Below are experts of layer 4 (counted from 0) of a mixture-of-experts language model. Rows are named router (the router's row for the expert), gate (a neuron's input weights, with its number), up (a neuron's input weights, with its number) and show model dimensions 0-191. Each number is 128 + 32 x the weight over its row's rms, rounded and kept within 0 to 255. Numbers have three digits each.
After each expert's rows: "comes after" lists some tokens at least twice as common just before its tokens as in all text. This comes from a sample of Wikipedia text that the model never trained on. Tokens count by the router's weight.

# expert 21
router:149091141140128128163145123165155100123098177167136151140115120096090118096111155156160075183139109125187151116124129188158047139168102120094095144144096138177113192128126044090090129090119150077133120175110130107120131176079155103143146130142141169187152157048111107087113128131112066055117134167110137151115122110077134107072159054135136105150137105124143161110110113201136128113145137137119119181170127074182079150120156126096110144160112145149097114105112146184138156150155168124088127130099152056121117123128159147072169136099159142107102028157151142061173155175111161148
gate2:114121104135185104187126198160109107097116092090153170102103109104147153117098133113130150150091147126147125101173142131156119132091088116125090102090089095122111156084092117092169139094123117073075205182133081103056113168123120079160111137145106097150096137079115153133150139110059140112055179189132158156134209135057121061186155118098129129180109136101128132130124144124123120117126132085113096079109155106092106181131123130059147136141160143127172112131146127166157066201106117129135112153075119100163074160135085174103158171107151116161103120111043140145084093090134127138
up2:135155108155160084143139196156117118099149067079132144088087090100115160126080135106147144114098145128124118131154132084149106130099120149096028111093074156102116117117119089099153120116106065080103180150168141147102147124135096059141101112143109093129118145067123128168163164114107108118105226170151153128115172133076139073140137074146137146135096124091191117149130143140136118132144127080063143110132143086086101145069099149123133150160166132092196131149153107179141103179078090140160109152055157090159087151140146188084120117066101107154149095129019131121116114126119139141
comes after: " (", " and", ",", "-", " in", " who"

# expert 20
router:141117107147150115120101074158146090090107101133112102101088143174118120154149156110151175141129116111160135100126123149066123188145095148165157138093107131106082148119116119129148124129097135105134159155188122116132122095136133082158114177122077149119136077099116060119138092128119096158128131160104155110154147223112180103161096102149101178107178159113140118129102097168114080074133054168108129091076119075144098149079105139092193101120132149122113051133071084149140161116075148144168105110142107124031101153195190112095120081094110175102112115132182062158095149049097149120
gate0:110155125141117131140073092131175109090111122138118093116103172118116146189205117154126111113161196125111103096089142139115171145142144175099143191137150112125171105145145089131147187193142161141141161156137105116140126163116101120107191169116195137133138124146175190096173097146121169139170133094133140134186113156116105154133207108154189124125133106123159120157171130085179135101079053177075116138078115111164155140122120117153139158110144186148135107084133150071100125152101081149145087147111165094157166130154162071165160123168159140061067112168188109041137095131108084132
up0:136108122112122159138116137114208151111097122158115047139169080109068127159177108149059141148151150103112111078113134142130120124117129150141108132133129102179101090147064121091153094161158101119099170141155127118146102140175101113119160164103143127108171096097154132083158127121139103112146126129132085088179154125130093148153162155118154160194079147132176137110130121138152191013117133162146182130055145098147101038156121107088165099146120188135131151100122113132105177176125101103122099149113175137187156103160159097153152081164116143046139124153067122062143153070109072107
comes after: "0", ")", "1", "2", "3", "5"

# expert 32
router:124154081145115129109108148084118137124109179165132141179117126128091125140101128178072117141154113122069120061164134115103166147143137125104180132186110135087172128136109122144146142126124089126120162182141181166084151124100130120106098087106092058150119174035058127121114116068143117087171121156111128191118096110133158112156194109174141144159125141146137082149233145106137085076123163140076115102102091097125208177102163101141145167141114069130115147159106133146131141086146140157117164137095115193162191215127129135119134102123159121203161122098124125122114117154189130103
gate2:161074097147180106124105195157170106108101151202047123168218142071117148091077179111116128102113158088132091051122130111137147126120116158107151143161170133140167158110150173146060160116098138098136080122104109096113149162106149153156169109157191121121077142116080072133138144087128108116139127187145082132098127170098148128117146082137129181140126142093168126081115169122146130093077139115112088069113172061114143170121109166175125153076053145148126082128153113095133111096142132118113108144123148160089151130164035122146099112143155162136108126166083111100102094176146137098
up2:132080115149176143125142167098128129102058163163096130127157098133087109121114086121147171169097129023130124125092112112129142135135104145123156163126101105144105109162165077117094130141132175122209178115097106161048186156160109109143119113143129188192143118125110139134108118069098128116123095125108114144066113154081136134124106135188084134142185043169154158095143130121102143142160127116113138098159181058132055158121118131157170152086146106108151139170116134145168101128087133168151155147114156096151127164118082141145138084012128081136183120131127102124172145061154082132
comes after: " L", " |", ":", "-", " Z", " de"

# expert 36
router:140099148116188170084121094137150180205117111088119140187140133096110105133076162166085158088175112146181135074176096138121117178123159162123059130184092133149148109133136129124124148182081132123085099161176170174123111135146162155124087142112112087107104074116111170172117115116132143129174139067081187127154102127095118123131142154104186086132108173141146094137076149108110112140153079144098117118076216141097102150110159133106110120117166112126139151115121167176039164133124156131116130127143122200052137193140172147116129154179109161176132102134115166110119113106183134197
gate1:162204146121134104132137164169075109135096045035078119147118142095063132167124140143103089098139110147131123173111131143108154087177125105119107136129121141108167099117129129063108143121107142156131110104142104131143172133179166130161108136125117138190166069151150104137186085139177142100123100154139154171056168151089106178125165097075092116163108143131126128093138159150052185117141073137129163158135135128110158182164159150118125096172095136148151191157043110141133142120126086081071075142094160200158094143127108096098101106159124129126091179076117086107090140150172144113
up1:082058165152165145168153138106213070060161135146114173136185116126145164114131138085125095146113133183099150101119115160147169141098122129088125113138105096099074104170156115145078079126086131076112092106135137131115091120075092172159151177167197085110105190094160187100122115118089211122103121116122143109144154162157128141115090102161157086092121081113133052136101107150149136153145093129160133083094133174140089070097087121145174151110098143100161125103180136126098073111120155097085173123167137100124129119158122112147126168205148189098099143119153181163101129107170134144
comes after: " K", " Y", "K", " U", " N", " O"

# expert 63
router:103102129156123114148135134162166173063130122186131107124104156120142104163111093135133120180115175127146152129132134110094123150079121141140094181082145127086116106093115123187108116106124150104113136172139128120137204151093173157143091154129084136099154135142141114090153155134110104165178134103199090142176140113127139146133124120085096157117150154144100129185195090160128113162105114130124117112169114152114143192186131162078147169183138135044109104139062168127172114118112118086127198053095198219133137174109137160134161100085175089144120076202112087152126149075087117188
gate3:084096158136103117143090154079132082136161124114111071119095112124182099111114149074096142138098109112098136054109112154153133084094076163188098081167124138103120121109131108174104221106090131097137161148151149126150123054111125149117115130140123118186133153150053142099095062112116186129176154045184140143215135115088119097081127112145140108116167155139143179145128155096110130114111108127145086116163096134158123174179144157134146128199103110091110105106123122119136093139132126118123072076151144151067118126098123138110166140103074141210176162140183160113099207159137105141
up3:143050117152119104111129119099141079113165141127165093117109120115142133128126116084064163100059135124102180073177119126151108114159085184172114079146107109080138126118096095168082186144142165128148122121183111144185153079156135097116117182136081111173150118074095130101088083125109172115113101091188120112198159154081126093148120118108124109116174108183195123141130148116119124078129107112178082118125102120152127206139203160143124148205106097102084091113163147116149129107116123069110133097132165140108070129100166109101177147117059160184148123146185179169125150115135140150
comes after: "-", "|", " |", " ·", ":", " •"

# expert 12
router:167109155162133144074128135061162051112195100106169130094089165174138158131131047095149106111104131127130119116150128130170159146101117154113120132148080110164057114115177145138141148169073096145100111081112130154128150111202097101113136136160112133129132084160154096138099114171141164091129108129099174096176064158103123107142160069153111063103115159106133138189143111092104167056185192151147099117168133169105134080141115097174108147148078106154157156134190125118159122122117087142122132140155088139155161144108105091111094059168101170103094168168119193118106109086126060099
gate0:103175114099106126099082117129141158068087126136126119144106180127084092062121133136168148113082164169093124130199129092104132147130101148206105124094146162126132147102084071104177142108101093137082109156142124162109080169113183111140150163099096126162107136111093131101106192129089101132124154145200151098141134110077177219110136084155090142133192189185112175098163093118124144115154177113072098108143097133116126147125120121147157145117098059130140046124144086145111095217123147122148094088168144140167158144146163133112099129142111046127073120159101123154158100139156114168
up0:191134162080227137128138149106137057131153090135137145118144102107145100154134118111092121148154127129125129102060165148155111104105128098120142087094119144150144111148145118154068124187155180126143120161135164175185157155114130139094150156134164100135176116207133110101118112114108126156152112102146134153097153128103049097154125161082213104115061118118141121163080190110075081158163120137111175116126157138180159110138115172196123131129120159119088136154107115125108153053143095127149104154082158049073121067144165155181125158151132195138212095149150104133144122115109122079
comes after: " a", " of", ".", " the", " for", " Ba"

# expert 53
router:139165127114126142157153091122111173059152134181146181111108178112116133156059146156082168115110164128130111142141109096120120109095094121131112155126114117174117084088097151131088137098131142091155082120094178145151095165134102151142134107152138095138094173140159138142201102181137158057151157118162121087112136183167169112167067109114124069115102101110087123132086141107125171113130078145163137114163132154104127136181172097080152085177075099150190119154197174094111146070147080142105146145119143096151177087062160131164102191128149152109147041162098152105128172102166127198
gate3:112164120105157099151117162133094128136118140150158119098057147138116133127107157158082110156131158036092083111090130154131172169067130115098176124128107092080112105131143172135145166094112190091197086152133138106088176096126146103062070159110101121112176116147149175102152149096181113115137117077156079150100086106108141142175129200092110159173148110083119076101151080089118093127123124084100136112154114127061108079110162094174078153088147157116082147133118136137133142170158106197079125163029101109139132162111113154115141125147157168111117078123149151190142134131159101179
up3:087147131133149170159181095098146137134127072183132123128097080117089110153075128102113138115153131121189093193132078154128133145143136106104104098130169110115169120134049147081140216125224128108117147128144176138114095151189116077109137086137095116124117138128116091154102150133170134099143173067114200063114126130176128175137110179136110050175102152100131171091151123122077119124165157082159074163145105144063136093120118115115130148075111135121130153084134115090127162136122128191115108197189136075080136117112097128116148179126139103155141162101092199117135157123156122171
comes after: " ", "–", " (", ".", ",", "°"

# expert 71
router:165130108068091143112113140173143112149142191144108104116154094105119169052146140144164162157116135149147158158185107073153062045118128088105117080102151070127112112083121143076155057098168159135115137119139166179120133086115105125084128155143168138090166121146113142151109130074110111048172147141092111128176104151128176080095161179080169111123187100173063143141107125139160155096094103171130174087139144140151074120078159069130110088117083134151186142205096149071110141163137101094099121143100125145125162116149105152158148172122093137142061126108102124129169155144134122160
gate0:093065142099127099079147190144140109115154148094119161163115087182117129134061122150146126120140100144153187163137096127111096098087189079157168121117160155146068063075218125166180114146100145116124126118087107060127115159131124118157162087167165144086139154166114122119140139107141090171166141099096079090127174171185147156169112106133168126133202143155150074142154098131120098125090177113116108104198130146132129103134174143163114088155106143078185176121037097158152094132167196137160118117137110134154113140160104109105119099101085139109104135190133123121137125173146104185
up0:154185077091115143147097060138136109104116189133134136058138164092088129173134124141129105092135098099138068130091083160162169111139111113085121187173147100189181157167105185084134144124153148169129153093149166072114224158112133124059075153119112108103113118128130122111101169159167127098082144154162187159159138102119104104094143163161138128090126132085135128121161164092074146068103108156150153153085148116110110215096093119158099092151201153152079135146191106094132167136149116156151113096105140094109161103084149126139114142113135142153105165127088066122150148171079097139
comes after: "\n", ")\n", ".\n", "\n\n", ";\n", "==\n"

# expert 28
router:088130130158118069205105165139068084059139120131099110104147111137153132120120065091075126130136139152147069103121150153164116150092084098124164112078089107118147112098153124155195129135172054120175093151171170153098126211120093127125159155116170132069147156127154131126081155137079155114107160144130134141142099098155125121163149130142072144149108136167140136087150225127136130203123117135179171154138207147091163095126150150168120051153153086050110090137125159124151099142137120133115121125153080079122112108094133139159142181128117172138093114138184106171164146077121092115
gate2:034170129157103141149104135106150109144142154075120168193104097150140197197095068073106157132119115089093103087129134108135133126127118176194173131098182099114119111159138138167122071106100072167180108104111169137074138143103063136087137116111139141126078162136152089110124117098105146093076142102125145125165195080102163141104118133117137115133122193145167177129192116181154114189142171106165129151135180166114158102064125128121127119136154124121125089118153161175098089147114170099097131111103116097083134162090153158147151152147102143148117143182144105071198191126181145145
up2:123123169114142101101141144118111086102130123181163145094207176101088071133150144152136110122190145097153138142131099126106128082168109112001073141129131125180106113131124108097160168141132180096093137171146087126161128071143188134130124134136132109094202089135134139179120111156155121128178176145145174108143111178160120175147096133164147129164126130096127143151105093110130058088121083195012098101134153092083127139161113128119142118196169122153154129141128110064120148091132146184115156143122117155169176120137093119103118103118168131088176108091147117125076073096132088110
comes after: " the", " The", " National", " World", "The", " S"

# expert 29
router:161145187106144087107190136126153086174094162141137097139097082100145110104170118104138152136173112148176179198080126162116088124106167158130112133142084141121115126175100093057126146071127121078134201086123138130112141138104120138068129128132080154139172125042118122142153119144142128089129139128103156162089120107136086119131133186171164066072144171097169107147125117195114129095163167103150113182101084138121069155113138129091090156138116155132168111096097153150095116165070177131107130108114141065170095111166091088091180131075130169109049085152122131090090091123095088096
gate0:133140145154174102115124150082120180178132168179130124139178164166125062107110190063131122125147143146117158139110153116111159111077131157153104173147110095160112110087113118135151096096147167112160185122127084076196185157077180093184115109134127175154146083113127171138151091088163155146135124076103111068138092148110088138118132174089168154119069125134146115127099131137095098138141115102173152144120119130153198102124114072154144153052113106179155141107161145158157097144135185193086189156135145133045159185106111145145091144128157164152086162080145137118161122068180156144
up0:134122110103120118134142153120157081104145131108144146130112104087130178138193120131136153151153120125083097105182104096094116170129099077055157124206155070146076091098143211200132128164098124159153044121115190134136153133170110147105120189148181113135098127144117086126091175215143092156151176172162159124115198180167148169135116088106105120174163155136096142114145178111114102133124138203138117121173186091096091104123069200098128110148134104085138128143074149107106147114125135150124124125075057114115117099179119094133089122145114111131127107093106123162118114173127154158
comes after: " (", "-", " \"", " un", "/", " Ho"

# expert 30
router:155203154095123151106096130118111107156087153153101174147104154101052160103159145169147139195106115160112178154173095100150121113117162174119087110117086153167128140131183122118140133074149140069137078137145120175094158118083132077105090155138081140161110104109096107167102134109159088065140090113125160049138110123092125123174129189148128094113160146065124095160094107095103163119153160155143164138134109134135133108163092152154171143203075063119089085125157127175172109127054173102082112099179096174158092073128114186159135162113111104099156143139133127073164125179119132111
gate0:127112137072151137093058119123158106115181162120108140105164120153130188142083105107125131146176088124192102137173170095157088195123103125178092161194122120117149175178122125121106162073166185113083127144193069130076052098057062106111096131140123129116129078138158143196105158168121131092168127150132116139147144151110157158108144104098129187103092128150136127064111111122148108102119150087093117106074067131158130081118132135137151143104122146115123116109096136129115103163150100119139087084169202127103145146075160120049127134079110072192081134123158104120174095104126131145
up0:127104150064102149114110106101104129109141130124108151056166147171099156147114136107123099159189066146197132133131131040116090210122097140150102168195114138113153177190151119099089154134156157115066106169157063130050024098104114114121061183167127143082145087170181125168099171172102148097161153148081116151138147171092151142140164128088122171154077122143136117068120104123149159103102192117103109085081117159171107114111123168133139085139140144094090140121101123130120116163116131125161111113158152116137124115081135126061124104086135087136122160101115119146139089146105127147
comes after: " |", ")", " such", "   ", " medal", "N"

# expert 69
router:162103112121186173162127153099104070124176143121186101165195127164162122130075087125146094111093114072127155128101087144106128116152135119160111063133136071125118068132191081106067100137142137055151106063085097146104101131181154161105092117178138119169123099155152151091165158131140137146076121098166144113172122121097096117029125091096135080142077107139157172136103115135102128137123148161129186161164135139108088149095090105158083177161142113127139169111176145109196116130143168109158116142120160094110163089097130160088070089072114139113094111179203103112150139116119132159
gate0:166100106127171163136141205159115124129083144171050124143133127105154124122127050114182104118121147100124128095121164119127146097142130125187135115130151058183210112127142132127158165187172147094155090125177119094119139147128140156089106141212122051090100157156150119096140150136114118202186139148115149151186184149100180099156108159110108094120118076173156054093101084157145125092135106110116089108195143139131085183116148185158112125142091134185156138094097160150148169129077119119070133124130157087124124126112172133172117126108145177149151059124083125129082133119136105117
up0:164086146106123122114162172145120117155066182154110138151169156043081150079108081128130107135112126098236101122146128143125154114193139152147119170121133079176135118101127111156141125178136137120150137149121148115162143110139138170112078114173136031143137122127096172083172160113147104124115146122080144166103177132084153085086102132104163113125119132091163053135131125171103109116136154143140088096139138186159074158112149084137140100090086130171175132085086161102181132142117133120049132149089189145094103137164190134129115131104170172157141100149129145058062179088138119092
comes after: " a", " the", " as", " and", " is", " his"

# expert 33
router:080111120158140135139083128118157154132106142120117096122119149111116128150108126115062150116165161107128188104139195104180111097126134113140124145138087160077093084138192135160063132055089106118103152159096066071129133088092162184128111087123103142092123099142150202099104129106147111163122158124133132090135084120109159168127051101128155143119100141118136041105132149116087129120100105153078115153166106097086238174087171154173163095134109138030122108098131157132145146154197091084162137137110090130141143171144140116103086097110162086177115119169168081107125121127184124106
gate0:115092119147150163068110119082109143084132109170135173100105148096122107085087103181153122137105133076106161135153133039124118189127153168247163178161166141097139155124161110113057131107147129155078154114178057110142190083121098131142105128081089114072133120139164092126149160149107128143126149089142138137134127161143146152156095054160144093091178162185113138126122102136155118155123085104065033141062073123122125128092145110113156095150121086112118121150158153107142125073139101164146106104136132191151123197129095123134145127159128081173133114118120092107155085161162145106
up0:181097148107146112138054163122110161094141122090144111136127153139177171106172110163126141215159148161102156120133087160173125110140138187107131121061097105148158172141172104089155142113151186165123157157155179143134108128160098076203180146114114131099163098143136116101145117186123128113109120128152151111145121098077186116146150164110121134119067151117156097085118209145132158135121114142095127197160138123112122130148150139201137122118106178177152165085109140160168118175136088120119110147097168075136158208114115137163151148160099105121053043077093151173134141192110113087
comes after: " |", " the", " a", "==", "'s", "|"

# expert 14
router:125129100116152131130117147102096151125125165140205117119157135116075173130127096184174133094110105061157111080178085147135100174162174164127091119124106124070165127135159080114140140104092117074097094078139086113085104142105094113114125115131138160140112094069162158089143123115125157111038115087151079153137102095160153120177194149115111167173145129119164179149130082122087101216058133127150157121033147123081129115185129106158108168133106100096084167142138178131165151121208194143105152118091168104161140110100136120117140134086126092135136170113110147111147132193151133172
gate0:129126157173155122099098043117150130175033083089163122133098122158093178172083132097127118061108093120078179157161125106129091117129122107156067141113123096150104125134165106189074161111174211134154115081138103106155153138123114071148205129102165149140132116154129137115089207112196147104132104124140118139147132179115153142130122127147139152190178118102110091065122139144084104134138152090136142144118122185103185091139129116121139061098149138078123099115215121136179132193162149146170108140140132135189105105142119148084179141104139133135113148101164139095088173119088133149
up0:117111127135140095097130085078140136151057061098129059118119131143083153178119129140107101064122061164080199090131139075145120119119170098140048147092113105153136145147185095194104144137203170165099161109146127099150116091113121113127190091108155136155092151140126123100102149113192159108129150112146130141094169154147162115171129128125127114160167122057116116107085130099082112083127117095103134118094131145114182122111125137121131091160149102097107105118153112110189112203107155192152098136124126119121094049132112137121157091128165134151096166118117141055115214130049150166
comes after: "20", "19", "18", "17", "16", " War"

# expert 41
router:134109131138111128134128088088140096151120119156127165073093149067145102173088115148130179103131152178153113139106139184144147138115139090146068144136098082081172125181150142120101182104132142097146149055087143139113135087134102173120101132084172112133154062103145133166252134110175110117155134100135140088163125196082182115090101103157157184111153129136163163167092074106132125105137113109101116106172076145143084164132091048167131053143160098135163090161117136180135147071179131102119138149179136081166179125124066119083100156144140124090145114153127111106116132176108106143
gate0:101125160167138157087153147080175223150130120095117091181136208131148175114075153132077108102094102134149134147121142089114100127129109145186137119111113105131141154078098144087160121127123127146109123113114152080075167142079108170167112138087079147140093109114150195168143130104143182116129117086118190103186184135124105163100112143092115138197167147135165173173138104194109160098123173116098145164070140222131161143149138196140121193093146114127101159057143150119179121077105130145128127101098140131110078117198138154128115136148134102127128142165098112071174148126125150179
up0:099093106073133134152135136130162134044087170116125163142075046122144105088135086106104137154146133150068124078139116166101150109106140108132139150068112114185127068131131152141216158090144194143123098096083134137150164162139190120121097166119104097096143182154094116134144159156119093119142116208093126117157098127118103099140156132125161100129126080174111145130153135100132096115092070194157140133135144129095133150128125145152120085143128171085145115166095175119114100196199172186153080113158124091190115065131141110175150133140092117160115150057114140094088123088174061117
comes after: " ", "–", ".", " (", "10", "00"

# expert 43
router:131161172098163110189137168070159125130180131063112219127107102128163168120122062142040125131147157115124140166121125147117103152152098068125177086129137129120115182130065131133108140142124103153164129093132119087072109170123151070126127111146129102144147127130096076112069123141075149066105173116101084159123119094084130122168186114154088138138141155131114100104167220122167072147132162086179186120149115119140132136137131099130162110144195131129129108178111130129046143148103175112120074095111107160129163126178140159129190083143153099173169146109113120106119128110209113104
gate3:129168133131137092085152122163121108127160120135087156136134158115135128176135086149108149174185078104150123109185151116128124089105103099111162094135068103143181112076169138133126150094102084130120176135186135164126158096123143124102143110113153042149111144154145159079104145126059187153135151167134072168145131151138098076172169147086137086140153116176105126106145158113131075188070095164179129158114158237113159083120144113123163093101081137124063083169099159097104074133174139113102056152136078176150160112086159159134155155138174142085153116156121113140118178121133089084
up3:117149155126094124106122116163114119149103137099095146146124145061070132173159110150168133116133130098093129138156111120105131102150125087090175100132091125100184143104081135137155110118077092189186160147149119111107100095134095090127197140109073091100158125130034146080175156071083194147123131111199113122096133122104177135194125153092119124119167157125102132156102079177149100096177194118147120120144135146214048121125137069112140164123127168156077145151084145104156160106122139124164146151121062171156117155183102149110107112184100071101145078135163132116113192154144125087
comes after: " the", " a", " and", " of", " to", "'s"

# expert 34
router:128136099121169189122135113139129157153097171097196154141128097042120082135176099086040143094105190121110127141067083197164107080126159102100121113111118129100116144151088150187167108045118105153134132153089102103111097133086078124118186122142139153159108064111187113099127105128116128054140155099148170099136103110093159179133165113132120129152098122127146119069113182135165136176125136132140115135166118142110118105160124141081149151062083161151075096125149151110149142115201138119136143154110137091139171092159125150152098085121160117212155134114203101116136108117160172186
gate1:109122081133117172145117172135133091060132137167140107086176158084106093141106129112046144141173211109096130157103082146160168101150124127145172094100121106114119175178150125178127237094154148155046159166118181102155121106070084135161128113103136158096154078112140128097169124143105132101118108101149165144093191142110220113138104101100144162111161105094153106072160162137127121162150177168152123129115103070116161100133118104074125120211088176107070122076114128115162176121163127157086114101129143125112106133177102149094140092131123157137090136170139134144165135117160147154
up1:168100160129154113120137113121115144161112122121070150165060091163131143093122156136174176115117052122165113152155185092053099130088107131123098140121155122130189071112140081053153119151102111149182101075119101092097121168178176102093129157145090131144098142137143181158153132125132165165111131167131092144138036146139050144099125179192149079141120137175141173179099081110114161089064138110110147143168140153133078174155130179173133107069164064134185115146148144160111075119118099123110169109102097118125148142110182094154107148151122168117125080135091123127142091149116153092
comes after: " ", " re", " a", " dis", " Re", " to"

# expert 64
router:161066129149196152144122155102130123142156165116146104123189107127128098130088031099130124091105137130100133132170089166118133134137144088157097169131123104120140114126175164140089152161179108090085121115099104133110094125166133104083138151176116162084110170129158104160196142112095198148102133124161117112142188109126090163129156125143129157158112158147204176084155116137125111146128131104141162123101129088125138130104146090091152139172085192082141118161111199117165101154165141098137094090082081096088184085038122083165149067112116099111082128075233136100121143167123158117
gate1:104201098169189131111128129144165142104084167145157143146110093099169083117096134131129092147102120102144125115147108116091136141148180164104127162123076177099134094150112120142144161106173161133098151144106117122122188149140114081162152107132135169067103094107127139153154093119114146127188166057132140075111142108148120115148073056176077122072111132072185118104143070173134108131126068150074123103181129110088172171100132110124147117090112121096056056133157178156100136175142079071170105174100164160094157163104116120169193127083110094135113143112153111109180055097118146155
up1:110149129112147070115103101111132120164076172138112168181164161166143121132141164094127152098124148104151144118131190096126118226104133046161137067124108134132156125123164119119156135167145127117192123127174166125163145201061118046105120136104096136034150137091126173086058135152142126154159126161128083134118114154164178149105114187135122183135090138127140119098229142130132127110097126179142112106137152159143153095130147113157102106143146158060081173151085145167125136156158087165112120164111140133106161098115132110145131126133138101113119152093064133218147117153198134100
comes after: ".", " the", ",", " his", " that", " The"

# expert 51
router:175145139112102112175140150085083089126137144155188114127146144126120167117146063176187145105087106141106142168191141095078113121098130165221135073104134078106171143179154095092139152140132095083108107061148155101130116137123074136158128154098131168129146165121160136061138106139114198159103135109185079149166143099162117078150117126126109145158133097180135176141108096093080141181075092088146148198103172144124111125126133125138137165159123143117139179110155133101135120098170186159170186180125155098117092086086137094070099155093138112121176131141121090093166080147170082167
gate0:194106127141137149108114121096141099129135127148114168101168192125134141168129186092098115136119156147069182161117084165106173136139126133082122107142165157106129153154135160121144096186200141120103154161130122158150098094175108059149125181098086102086118106105134123138165156115112109099106112136141116137175145110165188101073170109124066140122207084126159077116129150124095109092159115164118110155057134151204098167128100112086153167098083149107132158103139091078111143150130138054057061180136134142123117088085179051054165132133122129117130102114159147102165107157108098170
up0:135077105154118071139144118173099093110085113110135129105122158154086141126149152089134095128176093114053173174110141111142149113142117164164161139135111173142079094121095110145088085164146106172135144124085105151100148059137113113084102136121178162096149132074172127087152152116120066096139138137113105181178110127209134124080140122093070128082193118162163125107163171165120082141181156148089105158154122143134109096083112178144148135180101165148118107095136106193117159143208146077112148162113132120143113069154115078101100112162051135094087197139075104062139131130094137151
comes after: "20", "19", "18", "17", "–", "th"

# expert 46
router:090125155174162136170084166164125195103090114090101148143093166146086120098116141080115151115125174055157058193156129122131143134165165103176186078133113102096111171154171099079167161121179112131135132122167103144125140194103142111164155114129141104125084047145133180131103098155055136156093147122139133145115139143051174163110132100117124158155099122165138065140102182085164082161141147145144131152118211145166108122087140187096154101121138112081154106156112184140205129110169083127133150103104162097133154102117104191076163162148138150109154109162099114109155135110153135109
gate25:097136170066142118107117114116152133107161163185125109193121151097096160117113088177147156216147170068130139134129060161123136078065117131070095139126108115125164171100111120120115149123188126091125164093088172114091111108085109133104130068148134095135123124134111132117114115101145094133091147088149094126186163140088136131086100201094131081099097123173090160108177115140157094095172112109163093073151133099119129112131157141141155121138170129141141214108147124154143155066143210167120214146062166140168128155167114170138123102107139075134146138198095059109143138098114116115
up25:155124075149141140127146160138169120097127104116103101118166120135163089115103167094110125040111065160147145116119222061124130215165127115181107153105123192166122091154152117112137100102071095104156083142157077145156146141146154122148106146124123156090101150128141080122135148187127154125114143112135138095073117065177095195141159099135149158127172188100153122129105106084078136165095128119111151208091150119129122180111089081119119154066149125169086056162122132110070107166110110104142098105222087141117164158077155103114129135136156161121112118095127183149136115167108124107
comes after: ",", " New", " United", " the", " in", " South"

# expert 7
router:113108181081175131161139151167182154123183083089115177117112130152179176148078146155108137074162094118155127120087103145162127101168121116128111127183132146130128081154180172134025156173095171165118038082114076147168082145128146180145120136133129159159163096158159143167121127100141189144077108092107132118151118111086122196148160112161125094116096149144163161078065191156143140199129149131139142143115141128117118120172151147168139151170147116087188135146104086155164100155118086078169120091158130151085135084167159136153106160162115129092101136128164088085139160100151102164
gate1:101143165076095127148125158102127170151091056161145154174130099154184031121137170137147144115133102138134118134177155120135151081211102090210166090176141147198124111091059102106119117092095097110096132111061075131167147123142151183152136108149149151149168167134062136137101142149119111160124150100128120083079153119117063143148111177164113111111130149139167119156125114116138165143084098102132135110115121123179097111118112111127101146154181092113214145162168050121143142122100144078169084122131107133096071099144175165161047154130125114121069136113116103142154163128095147108
up1:146046159152150081151085142134136173130108089127189118135127135176157068120134096076133202183096120113102134104137111158078095073156151098162172074139135145109090120120082084163098127104125143126142156000092103114101163153133075106156099163154132117123207150123130169057129127163148112182143183085096114140121148128139118121092144159166099085152154126152120156178131122104179202140129156102145150132144086146192075097114122144121121128129127080136167112108133115112166118102155129123138204124139098106113094095156114149181091157124180089107101164139127086109157181106145099097
comes after: " the", " sh", " a", "'s", " Sh", " h"

# expert 16
router:110128069076151148163113183085183078120117144122101100105144121136079153170162163187126132164129172155133132093116096144141140130133090126168188097097088156145145173121114150151172086126096130151155167178181151170077134111109166080165134069084123154128182112146093169080095157148168184171090175142167118087168113194159175150152150206117132167111147133137135102137111165118076066081099112124129144140103079149074125094106090127125094178147110093108160113095093186129146135138191156099122095151146112117147174111139073120142138067101155135138159143087095089116148184074124103122
gate3:108113106071111132109101153093200090122174148123111128150125077110105155142128146184162120112063141113125129182091140139094162145174134136101151159118142146114093110061130139124151132144143193115056134147097112117160103151151100128142128107135122143143137133038104149139165081185163107173123108164078064098122117154121152116131117132117103128167124101098113127132140137134139157152141115109160113177056117095139094150094115164100124151219153091060148156147073163147171134126080145179082185071163123128124066082178152151148129043128095071165089100154087143127161205131152172099
up3:107146149179151111163158118181102163148078087148148147106134131178187109123130123064111122119186101132127130118174120160144065136086101108158097110163120081149129156198139115127120119087112074148197134117146151103115165120118136137126123174164141133140118128247122114109092171096110126084165164088165189159139144120143085134103162124149123119091147159174131141102133112102095096114149152142105126104187126154103147115175142071177172126062079160177106127146167086123091092131176129067153085161071167140151186155084105091160115200152172182096167152137181109142121098122110098130
comes after: " |\n", "\n", ")\n", "|---|---|---|\n", "|---|---|---|---|---|\n", "===\n\n"

# expert 44
router:118176148175181168159148158147061189118129116146149152103124113159138114089121150122126118137182082152220108136135151149156123172123174093100118143139082132067123143160111143111114121164166151099092141169116057098153078125135161110104074121176144167151130060128136164163050126163107101137086121127115092130135128141157106125136161150101102155141127090058128083151105176127080137121084096143131216134137151094108158129215105122132145093105163115106127166215100117164128130165139137106118117153140124118090193135203153161088128079117127158120080102086129145174119092125209136154
gate2:181130119090135108194166096134145153111099117196122106131133153105145096111123106113029101124152113207132100122111142142189149140123105065200141163173109102111099118107124122169159137200110142142116169137016110107127133105190100141129106157131145127150122126140177126147196179092121122102121129091074130112094101148151131117093112131142111117120131074117081170179157126185109184143095138119165106171084131098113129098162104125111117099132139176144216160143115065120124116086133143129178118161120161114120192084209148100097127095102113147131143111115140093101134061175168124093
up2:147073102091142124185165099129128086109112100157153109087141126141113113130095098127089093167160085210089072095082170128144128165129142115130098153152121129095127145107119067112195097198150125160147145116034133129123121051161099147172120151081092120182180156140131150165183162124119131200089135081073122137100096158197122152105122147123120105122128040140129187147102136152108205119086112152123103096073122134122120107098098168116076097140141188148168146115133090121124092106129143136150127174119120131124180072154175128110129120072171150112128091096134078130138123181154111154
comes after: "-", " the", ":", ",", " and", " The"